config.toml
n_layer = 18
d_model = 192
n_experts = 64
experts_per_token = 3
d_expert = 48
d_shared_expert = 0
activation = "swiglu"
moe_layers = [0, 1, 2, 3, 4, 5, 6, 7, 8, 9, 10, 11, 12, 13, 14, 15, 16, 17]
router_score = "softmax"
normalize_top_k = true
routed_scale = 1.5
balance_loss = 0.00045
balance_bias = true
router_noise = 0.1
init_std_router = 0.0112
lr_router = 0.0032
vocab_size = 13750
norm = "rmsnorm"
norm_eps = 1e-06
tie_embeddings = false
optimizer = "muon_variant"
lr = 0.00207
beta1 = 0.9
grad_clip = 1.0
batch_tokens = 65536
seq_len = 256
train_tokens = 433100000
steps = 6609
dataset = "wikipedia_en"
Below are experts of layer 9 (counted from 0) of a mixture-of-experts language model. Rows are named router (the router's row for the expert), down (a neuron's output weights, with its number) and show model dimensions 0-191. Each number is 200 + 40 x the weight over its row's rms, rounded and kept within 0 to 999.
After each expert's rows: a language model's description of what the expert responds to. This comes from a sample of Wikipedia text that the model never trained on.

# expert 40
router,196,142,148,149,244,189,182,145,243,190,136,138,230,170,167,139,241,205,175,178,161,150,170,188,186,234,156,229,150,164,220,196,222,188,238,198,161,235,192,247,198,186,173,208,122,208,186,218,233,166,213,150,250,195,195,151,148,197,241,133,144,262,131,186,234,223,228,176,219,208,185,166,242,180,183,192,165,209,124,166,248,184,165,253,228,198,235,217,251,213,180,171,199,201,248,238,155,135,212,244,284,188,192,126,260,165,153,218,232,209,193,175,210,202,189,232,178,278,152,245,175,249,204,156,283,158,197,173,210,228,198,130,182,191,226,219,151,202,159,168,167,219,144,194,205,174,219,264,179,142,235,217,143,241,216,203,270,115,217,184,282,163,214,146,246,285,226,225,149,167,244,165,144,311,211,246,189,208,232,117,238,172,155,219,267,203,258,248,243,230,130,134
down0,204,186,198,140,241,238,213,233,189,149,218,134,131,205,243,196,209,170,183,286,211,199,213,226,190,156,278,226,209,262,255,263,165,175,178,248,189,211,192,173,164,240,240,155,151,192,229,261,160,192,169,223,238,251,201,208,154,219,234,160,222,230,235,238,203,239,162,169,223,216,150,212,253,210,222,185,207,240,182,259,177,196,177,201,250,179,191,164,148,120,177,173,177,213,259,226,174,134,178,219,141,95,227,260,185,137,199,227,185,121,162,174,236,214,260,153,212,232,233,255,274,208,185,162,211,231,211,200,133,219,235,237,136,294,199,186,220,229,175,220,139,217,147,187,126,214,141,256,248,178,221,184,232,161,205,243,241,203,227,240,267,242,307,183,232,195,227,207,159,108,259,273,174,152,175,224,213,184,108,196,170,162,143,194,194,185,215,142,243,217,280,201
What it handles: Digits and numbers in tables, ranges and scores, often after a pipe or in phrases like positions 1–8, Seasons 1–4.

# expert 26
router,237,165,146,242,134,159,227,196,195,176,187,158,223,189,221,162,159,195,109,158,165,188,218,243,258,224,173,163,139,157,168,278,207,215,227,192,174,164,236,226,183,220,211,229,268,198,191,217,169,200,198,254,138,177,150,186,211,169,131,211,239,236,273,240,179,222,286,201,198,185,142,243,164,256,135,222,241,204,281,193,156,223,259,179,158,273,167,170,124,187,160,174,215,243,203,257,158,154,220,220,160,139,232,176,157,159,236,134,176,216,186,172,182,239,240,200,192,270,181,178,243,165,121,194,198,123,120,208,212,213,248,234,207,153,194,133,151,222,152,202,223,227,191,171,214,186,179,209,169,258,173,151,186,251,228,123,159,180,154,178,106,239,130,207,168,225,169,208,179,230,224,233,206,157,211,142,206,203,219,177,203,217,132,111,271,167,189,143,242,241,290,185
down0,167,174,193,262,203,240,161,251,194,221,125,179,190,212,140,95,201,210,56,271,239,242,232,190,150,254,219,143,164,230,154,205,184,274,271,213,188,138,265,200,220,204,177,164,199,217,179,245,182,163,250,227,213,169,131,191,153,154,221,141,188,178,180,261,169,164,224,160,238,251,199,245,249,217,178,194,219,215,161,196,200,164,194,184,223,257,244,266,191,251,221,179,210,174,192,152,225,202,202,168,132,224,197,278,236,199,197,134,183,130,141,194,74,183,193,224,222,200,218,225,224,157,202,170,231,148,202,208,197,179,199,186,140,182,171,150,223,209,189,254,169,221,206,264,226,212,257,211,194,135,156,229,207,246,223,147,229,123,179,210,188,196,102,218,140,214,161,182,170,218,188,134,208,144,189,210,194,272,138,247,156,135,221,142,242,174,236,182,244,175,161,217
What it handles: Final pieces of non-English names and words, mostly Romance and Slavic, such as -ović, -so in Paraíso, -ón, -ski.

# expert 54
router,221,202,203,205,204,234,214,266,196,258,174,248,118,189,202,233,199,125,241,221,202,236,198,129,203,191,186,257,212,169,278,152,204,176,116,234,209,178,252,184,193,268,273,249,172,154,226,217,275,214,153,232,208,199,213,219,189,255,173,206,266,203,226,195,181,166,235,179,211,167,178,211,228,240,180,173,132,220,182,263,231,138,221,270,147,193,179,300,222,286,210,216,108,197,188,193,277,245,115,146,143,303,248,163,116,197,209,125,197,202,220,247,215,230,250,229,193,175,273,119,212,174,252,255,208,209,261,209,104,189,199,219,147,208,240,199,119,193,210,170,151,188,210,169,173,134,176,229,165,173,183,178,159,175,209,159,178,188,145,216,165,201,155,206,218,277,175,157,198,239,197,179,186,228,235,241,165,180,215,184,173,153,176,162,230,215,168,189,220,262,154,210
down0,193,176,154,179,192,178,192,189,280,215,214,182,156,216,203,251,158,261,142,180,233,229,197,233,187,184,206,163,273,307,206,243,289,183,239,166,216,185,142,149,171,183,188,147,237,104,156,152,148,211,204,215,156,148,264,222,215,159,228,203,247,217,283,147,170,188,190,222,237,225,252,219,205,157,192,319,161,219,248,165,207,195,210,150,230,189,255,216,244,196,144,180,203,149,229,229,289,217,208,140,207,232,199,156,199,216,275,270,245,193,194,193,108,229,228,245,155,199,175,145,196,200,197,143,177,227,158,236,181,196,146,126,192,141,220,226,209,189,236,220,208,175,217,173,139,169,226,132,245,155,243,150,189,138,155,172,138,225,248,198,150,176,200,237,190,132,236,268,199,252,182,276,157,235,160,176,184,224,204,211,156,154,218,184,185,257,255,205,140,237,167,228
What it handles: Nationality, language and civic adjectives or their suffixes, such as American, British, public, military, Arab-ic, Bolshev-ik.

# expert 19
router,227,186,201,155,214,165,192,239,232,182,162,254,234,289,190,224,214,170,218,170,182,187,178,243,135,236,255,144,137,203,275,194,200,118,122,211,194,232,191,294,215,198,152,176,177,206,198,149,153,189,254,135,218,221,193,168,211,153,251,234,162,174,185,173,202,212,195,241,199,213,167,205,203,143,152,220,247,178,239,194,208,189,162,212,233,211,305,168,153,182,179,208,71,206,160,167,181,191,154,233,225,95,243,203,174,224,222,202,216,159,230,190,220,144,253,211,203,239,178,150,158,295,258,212,167,177,247,225,218,163,149,204,179,131,158,203,233,180,185,166,201,183,211,227,260,174,266,151,161,245,177,261,260,125,174,209,192,141,98,260,169,149,151,120,221,221,275,244,141,211,199,203,223,153,246,154,172,224,210,197,163,221,182,199,257,220,216,236,191,231,142,230
down0,245,160,189,197,218,186,137,226,152,200,210,218,211,172,205,134,165,213,149,188,230,162,181,287,140,247,236,197,238,176,216,146,203,248,179,161,201,167,206,201,137,175,190,178,238,166,252,218,137,208,249,187,297,197,234,178,206,267,171,152,121,216,262,177,205,240,143,114,257,197,211,195,199,227,191,194,170,257,175,192,185,197,131,194,153,103,215,182,246,230,167,168,233,169,225,183,207,118,202,188,175,258,144,123,213,195,192,235,223,240,165,182,220,238,206,220,181,277,142,208,201,159,192,180,250,204,255,151,199,208,219,199,150,230,169,182,162,241,187,183,120,169,267,251,135,249,270,193,162,201,203,235,178,167,227,211,165,237,197,221,165,270,252,108,221,194,271,247,190,113,182,210,178,248,149,280,190,172,272,118,183,252,260,138,179,163,173,197,165,222,228,238
What it handles: Day numbers, month names and years in dates after on, in or until, such as February 14, July 13, 2025.

# expert 51
router,187,224,243,140,202,232,215,227,191,187,212,183,239,180,241,179,170,187,169,231,278,159,176,219,252,148,204,175,149,148,128,120,124,122,208,191,230,105,171,106,212,220,163,259,231,169,277,169,171,196,206,221,130,223,296,272,220,189,149,156,177,282,173,186,258,257,232,238,205,204,234,227,264,61,211,241,209,238,166,204,150,230,190,211,227,146,199,186,220,188,259,178,167,221,147,179,186,201,167,162,193,180,151,145,240,186,202,239,150,140,173,223,164,227,220,233,146,229,213,167,220,257,216,165,195,164,165,260,212,265,184,243,183,185,191,186,204,203,187,198,215,162,161,169,207,187,86,189,237,227,235,167,256,133,202,178,216,235,237,231,161,175,205,185,175,211,273,227,234,210,142,278,217,226,191,196,207,192,170,278,219,217,192,267,197,249,252,167,151,181,185,177
down0,209,250,211,198,243,245,226,186,195,167,153,163,229,192,255,235,245,139,127,182,228,167,216,139,264,108,285,240,241,153,249,154,233,213,215,232,260,200,222,174,273,194,180,206,215,230,211,148,230,224,211,179,232,160,175,199,192,158,160,205,178,205,166,146,161,207,99,200,198,217,186,163,265,162,227,186,162,190,238,190,256,239,228,133,135,145,194,236,207,215,202,309,123,185,228,207,156,219,188,141,241,307,196,158,197,204,186,209,219,122,224,288,143,177,240,207,248,188,215,254,225,236,218,230,185,205,208,141,203,198,204,108,226,161,240,200,152,223,148,133,191,272,227,175,207,184,281,236,226,256,250,103,244,190,218,189,192,166,152,225,185,198,203,246,204,216,244,194,208,185,220,261,163,200,208,205,202,228,255,199,154,234,245,199,278,236,121,198,244,241,160,204
What it handles: Middle syllable pieces inside proper names of places and people, such as am in Stamford and em in Bournemouth.

# expert 6
router,193,188,171,181,167,201,160,231,132,145,140,160,206,272,123,253,188,234,228,204,186,171,245,325,145,194,271,111,221,167,214,239,115,227,131,188,203,140,185,246,200,179,162,207,91,186,195,242,204,216,229,152,234,274,261,171,210,264,210,190,164,193,179,169,206,257,223,159,225,173,223,203,240,221,202,239,204,209,191,226,258,180,227,195,132,180,137,225,184,126,247,227,184,263,165,204,142,194,130,182,185,208,255,139,212,147,151,195,187,176,216,214,190,195,195,177,181,217,113,249,234,182,174,237,249,213,117,202,204,169,285,152,238,172,163,203,136,95,200,145,174,136,121,173,168,154,229,216,165,170,158,197,219,178,180,217,221,127,232,191,204,177,162,202,184,192,230,169,185,166,224,207,174,201,228,147,269,162,181,151,216,198,228,146,230,197,175,238,252,221,226,243
down0,158,233,169,173,142,231,205,283,213,211,244,149,115,217,183,169,192,254,331,186,183,181,214,277,174,149,183,182,225,229,199,186,213,204,204,199,194,231,168,247,192,236,201,119,257,201,215,243,218,165,241,165,226,251,190,256,224,183,204,197,262,146,268,213,228,222,143,143,185,201,208,228,120,214,184,205,131,203,184,229,175,240,124,173,245,243,210,121,211,186,190,180,194,197,159,219,193,138,258,168,204,160,186,220,202,227,276,179,166,159,272,200,191,90,225,219,183,130,167,229,257,184,157,130,186,251,174,183,215,180,150,196,150,166,177,225,276,209,209,169,207,197,237,228,190,159,293,177,197,213,163,260,257,186,181,148,185,217,142,221,245,199,202,234,172,137,283,213,222,296,183,223,262,152,203,250,154,227,277,163,160,233,183,215,205,138,186,223,212,167,253,170
What it handles: Round-number pieces like 000, 400, 2000 and Roman numeral X or III in regnal or model names, plus building and floor words.

# expert 23
router,189,196,179,208,282,200,233,193,182,216,166,195,189,185,242,199,245,176,216,233,153,244,211,160,267,207,139,147,173,178,177,161,164,146,177,240,219,156,199,174,203,133,223,220,225,207,184,243,182,244,161,266,258,229,168,262,214,243,183,176,209,291,252,274,181,268,240,188,199,199,318,196,240,268,166,246,255,210,290,202,155,192,274,146,171,241,186,195,107,189,176,109,255,151,227,241,197,200,193,170,231,192,158,194,167,216,209,170,215,204,232,257,154,155,173,191,186,171,266,199,250,216,212,266,175,209,250,121,145,191,175,206,198,194,124,191,203,218,161,214,157,219,185,160,194,132,188,203,129,154,199,218,170,192,230,151,250,244,175,279,160,219,168,226,146,241,243,139,186,269,210,210,204,226,276,185,233,232,187,202,147,195,285,213,107,186,207,163,223,137,205,158
down0,160,224,98,195,231,266,254,280,218,168,179,189,184,211,181,248,185,214,200,286,274,226,174,192,171,220,150,250,266,235,197,156,165,208,131,217,234,166,163,249,227,219,218,201,137,195,196,268,154,109,204,203,172,238,221,223,262,230,204,201,194,173,187,156,193,171,183,169,220,240,172,221,246,176,234,174,181,225,90,178,255,184,168,191,196,200,229,223,244,254,242,173,162,207,146,188,203,177,97,165,175,209,231,222,245,215,199,198,230,228,178,226,217,206,267,170,227,200,165,279,140,194,166,116,205,248,253,252,200,207,185,179,228,172,209,194,170,254,197,187,224,203,230,203,196,164,221,281,232,127,191,183,140,178,238,127,228,174,209,224,210,116,126,272,186,159,186,212,255,266,134,200,199,222,189,169,214,269,181,163,211,272,245,235,268,247,146,272,169,275,157,221
What it handles: Middle and end pieces of non-English and place names, like Rashad, Sangsad, Jedinstvo, and suffixes such as -borough, -cester, -dale.

# expert 15
router,196,178,272,133,176,234,242,150,196,124,193,128,228,157,134,165,283,242,143,172,252,238,178,214,174,258,215,243,173,223,215,228,219,181,139,128,153,156,184,171,153,221,203,202,236,173,218,140,195,234,130,251,208,243,257,200,178,210,156,267,196,181,180,186,226,193,165,209,275,152,224,160,196,250,214,212,205,168,237,166,245,248,198,188,199,291,228,188,218,250,252,165,239,191,205,222,221,176,231,143,103,290,197,201,200,218,190,194,191,255,248,162,242,223,211,252,200,207,183,171,175,125,215,265,161,191,141,131,288,174,210,239,192,190,165,166,243,223,174,199,175,279,240,206,259,253,182,131,206,152,169,270,216,153,169,181,223,252,250,176,125,171,178,188,225,160,157,229,140,126,176,194,157,208,197,178,211,157,158,139,219,151,161,243,230,282,219,205,160,210,167,173
down0,211,155,186,217,227,191,224,189,210,203,191,160,192,201,210,188,124,180,189,223,174,167,269,236,191,196,267,199,169,257,178,169,232,249,187,186,166,244,175,205,198,126,229,217,266,225,256,245,161,294,218,123,270,204,249,249,198,190,243,134,217,137,257,103,186,161,204,177,228,132,194,187,185,200,188,243,202,224,194,213,173,146,266,270,200,179,150,267,244,127,190,241,217,191,148,208,212,213,198,170,202,172,226,263,248,264,175,207,258,190,143,221,159,203,145,225,199,254,162,181,109,197,154,223,113,242,194,181,187,197,179,179,161,151,197,224,279,192,226,184,241,225,219,199,179,152,211,172,236,206,228,245,171,162,255,224,167,186,195,203,196,288,288,166,234,203,285,191,210,156,204,176,165,191,187,193,201,192,237,267,154,109,177,239,201,103,197,160,133,276,111,200
What it handles: Word-start pieces beginning with m, b, j or p, often in foreign names and words, such as M, m, J, Ma.

# expert 3
router,202,207,218,270,181,202,169,196,141,105,217,142,196,204,245,223,228,221,84,161,166,136,236,202,168,228,176,236,250,206,198,287,248,231,207,176,187,150,200,208,206,146,116,167,206,259,249,223,228,112,164,203,229,220,208,180,171,249,157,209,202,169,194,223,190,98,135,202,213,189,159,133,164,208,168,217,129,149,173,208,241,204,207,198,198,148,198,232,227,167,205,196,276,190,184,141,247,299,190,148,178,262,181,218,244,212,226,198,195,192,213,205,221,171,162,187,176,184,176,245,212,113,248,163,108,186,134,160,205,162,213,254,210,255,240,197,255,200,199,205,140,182,217,207,120,228,192,139,188,142,226,207,203,187,200,287,171,211,190,150,210,244,224,224,184,169,209,170,193,156,211,195,114,105,223,195,201,99,193,250,198,142,201,226,155,244,162,236,151,167,222,143
down0,206,180,235,242,195,175,169,206,250,34,193,147,160,238,212,210,235,168,208,134,283,233,232,197,263,161,174,210,150,153,198,288,220,158,249,279,239,222,162,210,202,246,211,219,218,76,195,204,234,209,135,227,193,207,174,281,172,197,254,185,204,209,169,148,215,242,144,211,157,207,215,191,180,114,213,195,182,136,255,197,200,221,210,154,177,181,219,217,148,170,212,188,168,234,203,280,242,130,156,91,160,221,169,183,259,179,192,245,188,206,217,172,205,187,143,318,194,218,193,177,195,65,181,236,234,164,185,155,199,230,189,217,206,223,189,196,222,182,156,214,205,239,283,177,199,194,228,162,137,211,210,166,182,190,257,285,181,223,203,207,170,228,142,202,191,189,224,177,220,215,199,215,165,186,176,175,182,221,199,236,168,182,195,242,201,204,168,143,152,166,274,152
What it handles: First piece of a word, usually a capital letter like C, S, Sh, Sc, in chemical identifiers, species names and list items.

# expert 57
router,228,197,268,183,223,230,195,192,227,157,188,194,246,221,165,232,206,269,214,221,188,142,260,211,199,163,194,256,233,248,180,256,179,180,293,243,175,159,241,165,166,183,214,148,210,211,225,190,153,244,135,293,156,141,219,229,196,123,172,166,195,250,226,117,206,205,249,268,152,184,261,258,216,91,174,209,209,217,231,258,241,208,199,211,211,267,184,250,227,228,265,213,242,172,267,197,238,191,201,236,208,267,214,252,109,210,185,167,231,147,213,114,245,186,199,179,263,240,270,200,165,252,128,240,212,188,250,268,209,165,232,222,211,170,179,230,160,182,136,235,245,262,106,172,240,234,222,159,230,260,146,241,161,206,211,152,245,200,182,193,245,218,213,226,224,151,251,217,161,269,147,196,227,209,151,201,156,190,200,194,249,169,218,141,239,172,174,207,250,223,223,170
down0,226,169,208,237,290,133,136,152,222,117,204,251,166,186,216,155,200,220,254,249,202,231,149,220,210,179,180,252,191,151,182,202,196,256,175,224,160,184,234,147,190,255,273,193,215,265,223,193,242,204,194,231,226,202,199,279,145,265,200,282,257,218,287,188,144,157,265,232,184,139,177,206,170,207,172,203,281,248,255,190,217,206,156,187,242,215,176,262,265,173,165,213,213,169,186,190,295,162,222,221,218,197,170,150,163,236,197,200,178,196,168,241,235,205,161,214,260,205,248,143,193,179,219,228,232,148,262,223,232,187,242,218,179,185,178,111,210,211,258,73,201,208,239,151,225,131,242,164,190,158,257,215,218,250,185,149,249,242,212,204,164,165,249,226,165,219,268,190,233,234,190,143,198,144,238,187,164,75,158,192,189,203,231,153,201,228,177,186,154,175,221,203
What it handles: Leadership titles like President, Governor, Mayor, plus table pipes and mid-name pieces in sports rosters and results tables.

# expert 43
router,113,151,124,137,191,198,165,116,243,205,212,218,256,252,110,148,238,258,168,233,216,242,221,222,210,255,192,138,226,135,267,164,205,188,252,285,192,193,222,229,218,191,218,192,93,173,266,200,189,181,114,206,196,153,198,147,142,181,204,125,163,173,123,200,185,197,179,166,153,165,197,182,244,225,229,245,179,163,208,167,158,154,262,226,151,193,206,178,162,158,164,185,259,237,168,217,262,174,183,260,222,196,226,177,190,224,274,180,269,139,180,192,182,183,207,259,231,278,177,221,189,268,221,176,192,158,203,210,199,264,220,149,238,128,202,218,189,213,193,197,154,235,185,189,189,187,154,238,144,195,224,192,212,247,197,254,216,153,210,178,184,235,130,183,185,233,222,230,155,246,136,131,166,154,155,211,257,221,173,256,246,187,206,107,172,228,201,228,260,261,174,224
down0,109,184,147,189,134,154,203,222,190,212,168,216,193,132,215,202,241,230,128,255,203,185,181,183,190,210,185,178,240,152,215,174,233,241,118,232,158,142,237,188,181,168,194,184,184,205,204,192,164,192,192,229,230,208,157,257,218,249,141,227,126,259,146,247,201,153,146,188,219,242,102,228,266,223,163,183,125,209,142,174,203,178,181,212,169,200,158,280,191,177,224,181,212,220,203,245,185,223,223,217,254,210,202,226,203,307,253,209,212,162,233,204,236,152,131,212,206,231,202,178,175,240,221,205,101,219,174,230,208,164,213,178,151,188,193,214,177,216,261,247,128,197,184,160,118,190,213,230,189,217,274,258,278,272,272,204,202,222,233,204,221,197,249,254,153,210,198,186,183,218,281,201,144,191,166,226,260,179,189,181,185,271,193,284,255,312,279,164,202,146,261,223
What it handles: Number pieces in year ranges, life dates and tables or scores, such as 1821–1889, 108–77, (1982).

# expert 9
router,251,202,139,205,245,156,222,96,201,227,137,184,176,221,162,136,176,189,230,202,221,234,209,163,246,126,223,255,177,230,225,259,188,158,267,212,303,286,169,258,193,168,251,194,196,164,260,152,218,188,216,194,203,201,124,196,152,197,146,193,166,202,192,240,207,193,236,180,209,242,234,218,232,194,201,159,190,153,124,155,190,247,155,269,247,213,159,152,224,246,177,215,205,225,248,138,197,237,239,143,296,238,223,185,169,220,166,185,225,271,163,267,208,179,221,232,224,224,202,189,202,164,210,146,256,243,266,254,215,203,214,162,262,259,249,263,234,178,241,170,183,151,185,224,174,184,192,115,155,183,279,154,175,267,186,171,271,210,201,131,231,194,227,225,201,241,209,202,178,218,128,158,183,185,171,192,134,171,197,211,174,221,149,208,294,115,212,184,191,168,132,199
down0,248,197,128,175,161,204,139,147,233,155,240,146,212,218,171,224,114,218,192,209,279,195,82,175,199,179,231,230,198,183,181,172,174,173,152,278,233,166,131,285,205,198,267,191,175,255,191,219,227,130,193,216,146,205,217,224,219,213,244,178,211,175,244,271,151,209,176,133,121,128,261,226,176,252,191,195,147,226,185,213,176,222,212,203,216,223,278,191,125,253,220,228,211,183,227,145,158,188,153,134,259,206,195,189,117,158,116,178,216,179,149,177,127,199,117,211,218,274,236,185,218,181,266,182,233,139,220,190,159,182,139,149,276,215,306,249,227,185,208,138,166,207,177,213,188,136,197,206,215,206,176,189,169,237,203,212,222,159,247,231,165,184,204,229,213,191,218,174,155,210,154,153,162,183,277,183,268,196,183,214,182,214,172,227,236,236,162,198,185,229,231,159
What it handles: Column headers and heading words in Wikipedia tables and sections, such as Party, Candidate, Votes, Apps, plus table pipes.

# expert 42
router,151,194,202,241,248,176,148,132,235,202,159,194,247,166,237,187,283,255,155,182,220,199,263,196,216,271,193,213,244,158,167,149,283,238,196,241,157,171,214,136,228,178,228,219,191,173,209,197,212,192,278,153,236,228,161,162,110,233,167,195,165,236,242,206,229,259,209,174,248,209,255,137,235,222,157,216,196,265,167,138,107,275,199,159,223,246,188,199,210,194,196,178,232,254,109,165,182,231,293,232,196,223,244,139,205,216,145,181,170,168,199,135,246,203,166,168,207,239,156,252,224,267,177,129,224,163,208,161,245,219,206,206,242,184,230,242,242,226,232,225,192,155,194,208,202,293,212,186,182,224,217,202,180,188,207,191,245,205,228,110,182,236,197,163,187,234,171,233,185,103,194,222,160,154,210,175,204,223,270,207,229,264,165,136,179,184,126,244,210,200,79,208
down0,156,218,149,180,257,230,210,191,226,187,284,198,197,146,175,218,145,145,186,184,236,238,232,263,273,235,178,245,236,110,119,170,200,165,174,159,151,267,251,227,269,98,230,271,271,231,183,206,205,229,237,180,191,229,220,231,192,139,188,211,188,204,189,194,157,173,195,256,180,221,192,164,144,202,176,212,273,274,224,202,243,243,147,135,174,170,175,220,232,210,125,175,279,211,183,248,228,183,304,161,125,167,212,196,260,174,145,170,179,223,175,197,161,174,235,175,192,235,104,111,178,227,160,131,158,196,200,249,201,204,228,170,172,179,133,220,218,180,215,144,253,196,133,156,228,141,207,204,218,242,235,222,205,291,209,199,142,215,201,141,195,256,223,219,219,181,222,231,261,180,194,211,249,186,219,132,161,205,221,141,232,182,183,217,171,278,191,202,209,219,197,219
What it handles: Number pieces in coordinates, measurements, scores and table figures, e.g. the 118 in decimal longitude, (10,259 ft), age 21.

# expert 28
router,199,187,204,211,228,205,235,144,243,208,293,282,158,172,262,208,214,288,226,92,186,133,207,164,244,218,189,265,221,229,228,202,160,163,229,236,182,201,276,157,201,110,215,180,220,274,226,212,147,240,136,234,288,180,262,239,185,141,212,205,198,152,199,146,251,155,227,207,159,224,237,217,160,235,122,174,156,219,234,199,186,237,224,222,190,276,197,253,249,131,191,218,224,148,205,225,150,183,175,204,164,191,227,197,175,192,171,231,251,238,237,207,194,224,223,205,195,201,262,172,205,143,235,205,237,195,213,194,223,187,252,308,192,137,187,155,224,251,201,144,163,217,205,160,175,221,98,215,195,285,186,167,262,174,127,180,231,175,236,180,220,209,226,213,137,157,206,195,155,198,250,206,241,209,275,226,236,167,298,222,237,226,177,196,201,166,249,136,209,145,223,170
down0,167,279,184,179,240,225,248,216,180,263,213,184,155,180,221,192,232,170,232,204,105,244,279,162,141,253,153,245,216,132,193,159,156,167,165,152,112,218,293,139,174,234,222,166,169,180,204,171,143,229,168,254,258,174,231,200,248,159,220,143,234,171,199,226,235,201,237,177,182,210,173,178,201,200,210,152,130,104,167,171,156,209,181,211,132,212,209,181,239,135,199,240,249,299,167,220,274,262,127,175,175,213,283,223,248,220,191,149,159,173,142,223,213,245,198,176,219,184,221,164,209,199,267,179,226,188,260,225,228,211,206,246,165,248,293,183,248,242,198,190,175,214,181,181,227,162,270,266,235,174,208,252,156,160,206,119,157,177,238,234,212,257,177,271,229,211,187,212,176,104,210,197,171,166,217,191,215,268,183,185,208,175,220,239,208,229,194,212,236,244,162,217
What it handles: Mid-word syllables of non-English names and three-letter country codes in sports tables, such as an, ak, ay, CZE, JPN.

# expert 11
router,228,287,165,224,200,235,149,223,217,250,190,131,169,167,161,142,204,276,187,155,157,185,219,184,227,211,200,190,215,192,229,233,285,264,219,189,139,178,179,131,181,138,148,154,267,167,225,261,122,203,184,174,207,176,187,152,249,153,225,160,174,213,220,157,254,170,180,171,140,180,243,244,223,202,153,205,237,142,150,227,147,186,219,93,217,195,163,170,199,277,146,186,159,220,197,219,183,184,192,196,222,208,241,183,177,293,190,217,197,157,190,208,130,182,131,225,158,148,253,174,181,189,146,145,149,103,258,248,195,190,185,148,234,261,253,244,181,219,198,200,114,250,169,262,250,232,184,225,206,203,202,203,122,194,162,146,242,146,131,198,206,216,242,236,217,179,188,185,231,235,161,217,205,232,266,113,202,184,166,237,265,168,156,239,207,153,187,243,179,194,173,261
down0,249,175,214,294,125,180,125,219,214,177,230,185,186,164,153,217,153,186,183,223,114,202,189,158,186,211,169,231,245,141,125,174,191,200,175,162,237,203,191,197,178,161,216,209,236,200,220,248,187,209,175,262,208,189,118,220,242,234,197,204,275,193,122,253,208,242,222,227,290,211,246,184,202,220,266,235,147,159,127,115,223,261,161,170,140,155,240,182,170,128,226,198,202,184,260,137,242,255,257,166,283,208,236,164,113,200,195,200,179,177,274,117,199,173,227,156,227,178,161,227,151,141,236,263,198,188,208,185,175,131,165,154,161,132,175,214,208,245,125,211,173,164,191,218,225,262,184,193,248,179,197,209,202,180,221,154,166,197,144,190,207,204,173,233,278,192,132,236,228,226,278,258,176,186,167,233,188,204,245,153,198,231,210,265,219,236,185,264,249,196,230,222
What it handles: Pipe separators between cells in wiki tables of sports statistics, results, coordinates and headers, often after numbers or dashes like 0, —.

# expert 49
router,198,244,244,208,209,111,237,205,236,258,249,274,225,218,227,246,240,254,188,202,269,281,277,189,166,279,192,143,226,253,257,230,175,204,245,226,214,227,235,191,130,157,185,151,143,221,165,162,219,215,261,176,241,271,155,212,214,178,189,228,209,156,231,135,194,162,154,248,136,168,186,218,226,133,266,265,213,198,230,145,156,201,231,213,245,288,232,249,180,267,158,221,222,239,132,210,200,285,213,240,276,184,258,167,234,239,235,202,145,190,246,206,238,216,221,173,141,237,166,262,201,261,255,185,201,182,200,153,268,175,206,194,184,198,201,214,207,218,180,210,241,160,125,196,246,151,258,224,244,263,174,214,195,222,215,161,185,236,211,207,231,167,107,171,197,231,164,180,151,205,197,146,178,211,197,260,167,169,196,222,237,262,197,101,176,206,196,269,185,177,187,167
down0,207,168,241,211,233,206,226,210,170,213,250,293,157,177,217,212,133,218,288,210,289,171,243,177,166,171,198,207,194,205,177,199,189,134,196,208,250,193,162,218,204,206,183,227,176,188,219,227,228,279,224,179,214,246,230,154,261,194,220,220,253,188,248,225,220,206,282,282,232,223,221,216,238,235,171,198,144,194,173,198,231,145,208,167,274,236,181,151,178,176,233,226,174,229,223,202,175,189,200,183,207,223,256,253,207,176,310,276,206,253,227,193,220,187,188,125,207,166,225,292,102,160,206,201,153,166,241,238,167,189,191,164,178,241,146,184,182,228,243,209,191,196,238,232,194,227,207,185,158,185,160,261,176,198,236,129,148,210,153,150,99,322,223,219,279,250,194,222,144,172,203,185,238,201,204,222,199,195,149,220,159,325,202,208,198,149,219,167,175,196,306,136
What it handles: Field labels and values in biographical or infobox lists, such as Born:, (aged, Died:, and the day or year after them.

# expert 48
router,257,216,259,200,221,134,306,147,160,233,256,147,241,193,191,170,167,211,157,230,173,266,245,295,193,274,194,213,202,254,192,248,128,173,191,221,245,211,225,164,128,157,233,267,216,260,187,178,222,154,204,184,228,190,151,214,209,197,245,206,223,110,224,221,129,192,197,257,245,175,206,181,235,173,254,211,205,178,120,197,232,167,188,178,160,138,155,193,217,186,125,239,242,163,248,173,236,220,224,266,173,233,264,233,199,168,229,301,259,219,118,230,289,215,152,130,175,238,138,204,166,219,223,142,222,221,206,208,181,220,206,220,278,219,152,226,237,135,263,187,222,181,217,193,217,215,220,243,278,195,226,219,211,278,192,224,189,183,210,192,252,237,185,171,230,139,186,230,225,228,134,165,187,169,221,212,222,123,194,187,122,207,181,200,207,136,202,167,152,210,222,234
down0,185,184,206,186,227,212,172,168,137,306,226,140,205,263,239,192,226,185,181,230,224,209,254,207,222,265,211,167,282,157,145,204,274,274,232,172,177,194,230,211,182,210,144,154,248,138,203,178,183,228,199,233,161,165,215,179,171,198,178,211,273,248,222,199,222,208,175,131,184,170,205,185,238,195,183,171,185,200,228,192,222,245,168,242,154,199,99,170,196,145,165,144,197,158,250,188,164,248,174,225,127,121,177,247,195,191,221,217,175,144,238,166,294,201,148,228,208,263,219,254,178,162,191,211,162,235,136,337,211,277,223,280,226,189,214,142,171,114,197,206,203,212,191,230,189,164,210,158,181,202,206,258,136,220,188,161,191,206,204,240,234,158,168,137,232,239,154,205,132,218,223,194,234,177,168,271,154,169,118,241,190,147,193,212,182,212,140,189,146,170,283,157
What it handles: Table cell separators and headings or titles in media, episode and track-listing sections, e.g. == In media ==, Track listing, quoted song titles.